Weights of a small mixture-of-experts language model, trained from scratch on English Wikipedia: width 160.
Below are experts of layer 3 (counted from 0) of a mixture-of-experts language model. Rows are named router (the router's row for the expert), up (a neuron's input weights, with its number), down (a neuron's output weights, with its number) and show model dimensions 0-159. Each number is 50 + 12 x the weight over its row's rms, rounded and kept within 0 to 99.
Before each expert's rows: "gets" lists some tokens that make up at least twice as much of what it gets as of all text. This comes from a sample of Wikipedia text that the model never trained on. Tokens count by the router's weight.

# expert 5
gets: " P", " (", "P", " V", " C", " F"
router:37 53 59 41 47 48 45 55 46 47 53 62 43 53 44 26 46 39 74 52 78 47 48 58 34 57 40 54 52 53 56 49 36 37 45 45 40 47 47 49 46 56 49 37 52 46 38 43 37 35 49 39 52 47 34 56 62 36 53 50 66 54 65 55 75 53 46 29 50 33 55 65 52 55 66 33 45 66 23 49 58 43 63 39 49 31 47 30 17 54 38 67 58 31 58 65 45 37 58 37 62 49 45 46 53 27 43 43 65 52 56 42 20 40 52 25 57 36 22 46 32 54 37 52 52 45 61 55 57 34 40 60 60 67 56 48 37 53 60 49 58 37 45 67 53 24 40 44 27 46 47 51 45 34 80 24 56 59 30 50
up0:56 50 47 70 76 51 54 65 51 65 45 48 38 51 39 54 53 47 58 46 46 68 62 56 51 59 35 53 48 72 34 44 36 71 24 58 46 86 54 37 60 59 48 60 78 53 23 33 65 45 57 47 37 34 31 52 55 58 69 56 49 58 71 50 59 46 70 44 64 38 45 66 38 52 48 42 56 43 43 58 70 29 67 62 83 50 74 44 33 56 43 67 57 30 44 25 58 54 49 39 43 54 47 38 31 56 53 52 74 62 53 43 54 48 63 48 51 47 67 51 53 47 47 50 42 45 45 50 42 41 58 47 53 48 71 55 49 47 67 36 54 36 47 50 44 58 55 50 46 41 20 70 60 65 27 54 48 54 43 50
down0:26 46 54 65 68 54 46 54 70 51 70 32 35 49 28 33 39 33 48 60 30 42 28 51 62 56 62 52 38 58 30 38 53 58 49 34 46 54 81 55 46 64 64 58 71 50 39 69 61 37 61 39 51 59 38 43 64 49 40 64 43 46 52 56 51 34 39 21 52 37 53 59 53 44 57 32 72 51 45 46 68 44 40 43 81 35 69 50 42 78 59 42 69 53 60 35 43 74 28 55 62 58 66 41 29 47 62 62 65 53 37 63 47 67 50 57 33 52 57 40 61 48 48 65 55 47 65 39 50 47 57 32 55 46 48 65 34 63 53 45 41 57 43 44 47 48 39 62 41 37 39 59 52 63 46 44 47 45 48 40
up1:51 46 54 44 54 65 45 47 41 62 40 49 48 28 46 35 39 48 66 52 47 23 66 37 40 58 54 40 43 44 66 62 66 58 50 58 48 91 31 60 54 62 55 64 40 48 39 44 27 58 42 52 48 63 56 21 41 41 41 43 52 37 44 69 51 59 53 61 58 53 60 46 70 42 56 59 60 44 66 50 34 51 36 66 63 41 50 51 41 36 47 62 45 54 41 51 45 53 29 29 57 43 58 61 32 41 56 20 33 80 42 40 56 47 50 48 48 52 35 61 57 49 62 44 61 63 61 39 87 30 54 40 53 35 30 41 33 46 49 60 56 54 50 43 57 30 54 62 56 55 76 46 49 32 47 37 34 54 50 27
down1:35 57 37 18 45 68 49 32 55 61 64 58 42 43 40 49 51 53 58 46 35 47 45 29 44 61 58 28 49 39 60 56 52 71 43 57 48 67 46 54 63 68 36 45 33 47 55 50 42 71 49 57 45 44 48 25 38 44 46 37 53 32 51 25 35 62 84 45 57 67 67 44 52 34 49 46 58 42 47 35 67 54 37 37 62 19 48 69 49 47 45 36 47 39 45 72 44 37 36 51 44 47 54 65 23 68 46 42 62 50 49 50 35 47 44 50 65 63 41 66 61 64 55 47 54 56 58 62 66 34 49 54 43 56 40 69 51 40 51 46 65 58 28 44 34 56 50 58 49 34 71 70 63 51 33 48 35 52 38 28
up2:44 51 34 52 64 49 53 75 37 57 39 59 41 56 37 51 42 51 49 51 58 45 38 49 59 40 30 53 77 43 71 29 39 46 38 61 58 35 56 41 40 53 54 44 59 64 43 45 63 29 38 35 67 55 25 41 50 59 50 50 48 49 55 59 43 67 60 27 48 36 40 59 61 35 68 46 64 75 24 48 55 43 55 68 50 53 44 31 29 45 30 46 57 39 48 65 59 53 62 36 58 42 41 30 55 49 46 72 63 50 46 25 23 36 58 32 43 48 31 55 62 38 36 53 44 53 42 51 45 34 48 44 57 42 58 52 37 57 60 30 50 33 48 25 38 40 44 50 43 32 41 47 38 55 71 31 70 60 46 31
down2:10 48 45 52 58 45 39 72 43 23 47 37 54 68 28 52 51 37 25 60 50 65 46 47 63 40 41 51 54 56 58 37 47 41 42 45 35 62 26 34 31 51 63 41 56 40 53 57 44 51 48 60 45 56 53 28 51 58 56 53 50 78 38 25 46 46 57 24 47 42 40 54 57 33 44 64 41 49 56 26 44 55 45 21 55 67 48 41 47 48 54 19 43 58 61 52 45 55 75 33 75 36 61 64 41 38 46 71 38 52 53 68 31 58 68 47 56 46 35 50 60 51 45 63 67 62 71 54 48 37 55 38 60 45 47 55 61 45 39 38 41 43 35 45 53 55 37 68 43 41 43 48 63 62 47 42 47 51 56 48
up3:44 57 46 51 57 50 65 74 61 64 54 65 46 56 53 56 42 33 57 48 66 28 38 40 54 52 45 83 62 48 55 67 54 46 31 60 49 62 32 61 54 54 50 53 72 45 46 56 65 49 48 52 38 60 37 40 64 50 57 43 63 45 91 57 38 58 25 64 56 21 55 40 81 49 55 50 63 55 40 55 49 37 47 61 69 33 68 52 54 47 47 78 35 51 55 66 70 61 44 55 44 54 44 40 72 35 30 32 63 52 47 53 38 71 39 47 57 52 59 57 50 62 52 53 47 54 50 53 44 38 59 42 82 54 49 70 60 58 80 50 43 48 36 46 52 59 70 52 30 56 56 60 57 51 58 55 56 50 48 45
down3:19 56 62 61 61 44 36 69 64 46 50 68 33 45 49 60 41 53 47 40 55 54 42 47 64 53 54 43 50 31 61 58 70 70 28 59 40 51 33 63 51 62 42 28 44 29 40 59 58 55 58 72 32 67 51 30 43 52 56 42 35 58 48 43 36 46 42 48 40 62 57 58 66 20 41 56 62 56 51 51 49 46 52 71 54 33 48 55 57 59 38 56 41 61 62 37 53 60 73 65 53 47 61 52 39 30 49 49 70 68 53 59 60 46 35 85 55 54 79 40 64 62 56 62 31 44 37 51 54 51 46 30 72 41 60 45 59 39 56 46 31 56 48 47 68 55 57 68 62 45 64 56 36 53 47 37 55 34 49 72
up4:58 57 50 42 51 62 50 66 30 48 47 55 63 51 42 43 68 35 52 38 62 65 50 39 46 27 33 45 32 44 32 47 46 39 47 43 60 64 61 66 42 32 37 63 54 43 58 65 37 42 26 58 60 51 51 35 37 51 70 58 45 62 40 54 66 48 38 24 58 32 73 61 35 54 54 46 35 59 37 64 53 55 49 37 49 29 36 31 37 43 35 52 33 73 79 73 47 47 63 32 40 55 42 56 65 67 51 67 80 54 48 66 64 35 58 75 60 32 57 47 44 58 50 51 56 56 59 61 63 40 62 42 47 46 38 44 46 40 36 40 55 58 49 57 75 39 53 65 48 37 56 47 65 53 51 64 32 55 49 55
down4:62 66 51 53 29 58 52 62 49 46 44 41 56 54 52 44 48 40 48 41 52 40 42 71 61 40 34 47 51 32 58 44 49 49 38 23 53 37 51 51 23 24 32 59 57 51 39 49 45 65 69 72 48 47 71 40 47 36 69 56 48 57 61 49 44 52 45 35 59 42 78 40 34 45 48 39 63 32 49 54 38 75 47 57 35 49 20 53 43 54 46 57 29 58 61 46 60 58 60 33 49 55 55 56 59 52 49 47 52 41 25 54 40 38 49 86 65 29 52 35 46 70 59 56 78 49 57 50 49 35 44 53 90 68 39 49 50 44 43 50 57 38 63 50 56 27 40 58 49 44 52 44 64 57 54 61 42 63 43 41
up5:72 38 57 54 52 55 47 63 51 47 49 55 44 57 62 26 47 51 39 62 67 44 60 34 41 61 46 50 60 41 42 46 43 26 38 56 37 70 49 54 60 49 52 56 74 59 50 39 68 45 65 56 58 26 56 27 45 49 40 39 53 51 67 55 41 35 46 49 57 33 53 49 48 22 56 54 57 51 30 49 46 51 58 71 43 54 52 67 35 44 71 54 59 50 43 51 41 69 52 44 47 38 77 64 56 73 56 47 63 30 51 45 52 41 61 15 47 49 62 60 66 65 71 59 36 60 38 59 36 40 24 53 67 75 55 44 58 43 39 51 61 66 67 31 48 55 36 74 53 56 45 62 38 68 32 45 61 55 56 37
down5:70 48 27 36 52 68 51 46 58 48 53 70 62 34 44 36 31 35 46 50 50 34 57 30 32 50 42 52 44 64 38 43 43 71 32 43 47 65 54 25 41 56 61 61 62 46 41 67 42 73 51 45 59 42 45 58 48 66 49 52 52 60 66 51 53 57 36 50 59 64 35 48 60 41 59 47 50 56 58 44 58 35 53 61 33 24 59 46 38 46 60 28 44 35 62 38 55 42 56 47 57 49 53 51 61 72 53 64 56 63 37 55 62 47 48 46 43 88 58 41 66 33 78 45 41 60 41 71 56 66 44 37 32 26 67 50 65 49 42 58 53 67 58 64 52 37 44 41 46 53 68 46 20 69 59 64 44 43 43 49
up6:39 44 81 53 57 50 49 44 39 51 27 64 62 52 36 38 50 37 54 60 54 48 48 61 14 58 40 40 61 48 38 44 46 42 51 49 45 62 54 46 51 63 64 47 56 48 57 68 53 46 53 68 52 40 53 43 39 56 47 46 20 48 37 62 67 35 48 44 56 51 41 54 43 27 39 40 41 69 55 49 41 42 66 64 69 31 46 59 36 61 73 46 49 60 56 50 62 49 54 50 57 48 66 54 38 45 33 41 55 62 47 54 65 46 43 24 48 62 49 72 43 39 45 33 33 46 72 45 51 53 74 29 55 32 55 37 83 53 54 40 61 54 62 77 65 40 38 44 46 35 50 33 42 26 49 56 69 34 69 66
down6:52 76 39 45 51 49 53 42 46 55 51 51 49 63 68 67 60 52 34 33 53 64 45 55 55 52 57 51 65 55 43 53 61 51 50 65 52 35 27 54 69 17 16 34 62 45 59 31 39 56 64 76 53 33 59 61 51 40 43 43 47 46 51 64 58 63 25 59 57 43 47 57 68 48 33 67 56 56 53 44 37 43 61 48 54 45 54 48 50 56 69 44 46 42 33 47 46 62 59 45 27 51 53 65 60 23 52 64 27 39 11 38 51 44 47 65 48 58 56 60 33 36 32 47 48 39 45 51 58 56 37 68 38 42 57 46 66 52 31 37 57 42 57 35 24 57 61 46 57 39 65 51 54 61 55 63 49 49 37 26
up7:60 53 43 55 59 54 60 37 60 79 51 72 48 49 74 37 25 37 42 39 54 61 34 50 44 41 52 58 48 52 36 30 49 39 51 66 65 50 33 51 35 52 44 43 61 28 36 61 55 51 33 38 46 79 50 47 52 48 42 47 28 57 44 33 42 47 45 50 48 57 39 66 69 44 55 32 47 45 68 36 38 51 50 40 42 61 51 49 51 43 40 49 20 40 28 46 43 51 49 25 34 49 61 55 83 28 43 49 61 47 53 57 51 67 39 42 52 47 48 53 44 50 36 47 37 31 57 58 44 54 50 49 60 64 66 58 47 77 29 49 59 69 55 41 52 50 64 58 11 26 66 46 63 55 58 45 45 41 38 41
down7:44 67 60 64 72 44 60 48 61 64 42 37 35 65 45 32 59 36 37 26 76 39 42 65 53 24 47 60 53 46 35 45 51 40 39 72 57 52 53 37 27 50 37 34 58 23 50 40 48 58 38 46 55 53 65 49 63 72 46 46 55 42 57 39 23 36 66 53 66 58 44 56 62 48 43 71 56 40 41 56 43 32 33 60 47 52 51 52 29 50 43 66 17 43 47 30 34 60 44 55 74 50 48 55 56 44 75 45 45 59 37 59 70 52 55 45 48 56 61 47 43 50 43 66 33 51 52 45 47 54 37 29 48 60 44 61 61 64 31 54 30 50 49 61 44 49 50 50 64 44 37 44 70 42 36 31 30 46 51 63
up8:69 62 49 43 71 51 51 48 54 56 63 28 42 37 56 62 73 41 27 43 63 49 70 47 37 44 49 68 51 59 51 43 66 51 53 46 58 60 46 49 55 52 49 58 49 37 42 34 48 38 55 37 55 52 51 71 37 51 54 37 34 62 60 61 30 56 63 61 52 73 73 32 72 60 30 59 53 49 61 56 40 39 61 42 46 41 50 37 55 72 69 51 31 39 56 42 47 54 51 65 62 67 49 66 38 76 46 34 41 39 51 63 68 54 45 56 40 54 60 58 55 43 46 65 70 55 68 63 62 67 27 57 61 32 33 58 37 56 78 65 57 43 48 26 68 55 39 50 44 56 68 60 62 55 34 64 46 69 45 60
down8:45 63 57 41 49 61 57 49 58 45 56 46 22 28 43 57 38 47 62 57 39 45 42 51 49 62 47 45 44 71 73 61 40 50 65 40 64 78 63 48 70 53 49 45 39 57 48 70 55 42 54 43 59 49 53 76 44 43 43 52 44 46 42 36 60 44 33 43 59 40 50 50 49 48 47 45 39 32 62 27 24 48 48 44 58 30 58 63 54 51 42 15 49 52 40 34 80 46 70 40 50 55 24 52 51 42 43 63 66 41 47 64 44 58 45 31 35 26 46 75 41 66 54 33 50 41 51 44 68 61 32 48 52 72 52 63 39 63 61 50 71 45 37 56 47 64 43 75 40 60 51 30 69 46 48 51 51 42 39 56
up9:48 53 61 22 73 57 55 49 58 32 43 65 65 68 47 42 55 45 61 66 53 64 43 47 36 59 42 56 51 50 23 58 54 50 65 56 51 48 60 41 82 38 51 40 51 49 47 49 36 26 43 66 67 61 64 38 60 61 37 71 50 48 41 47 58 53 51 39 42 45 47 63 34 67 45 64 45 69 36 62 66 60 47 56 62 62 38 28 41 52 44 69 57 46 39 52 49 45 32 65 61 31 44 50 50 50 39 49 41 42 55 50 70 62 46 49 33 32 47 40 66 56 40 45 62 19 57 41 41 50 43 45 45 77 36 32 42 41 65 59 57 28 33 51 59 40 73 25 44 59 40 55 47 64 40 45 64 26 49 62
down9:49 46 65 54 52 49 52 55 58 74 70 72 69 65 34 44 48 49 64 76 69 63 44 27 70 47 55 44 40 38 35 44 37 33 56 82 42 61 39 51 46 48 56 53 53 60 40 49 54 46 41 55 41 25 41 77 41 47 51 58 41 33 48 74 50 61 36 66 56 43 48 51 51 40 50 63 72 40 72 74 63 55 40 62 49 61 50 44 50 50 28 28 65 63 55 57 53 39 39 29 58 33 51 51 58 68 53 55 49 39 71 31 55 67 46 60 61 30 63 39 65 55 52 46 47 55 60 58 38 63 50 49 67 44 55 48 34 32 57 55 59 47 34 42 72 52 44 40 72 61 64 53 49 47 38 62 65 38 45 61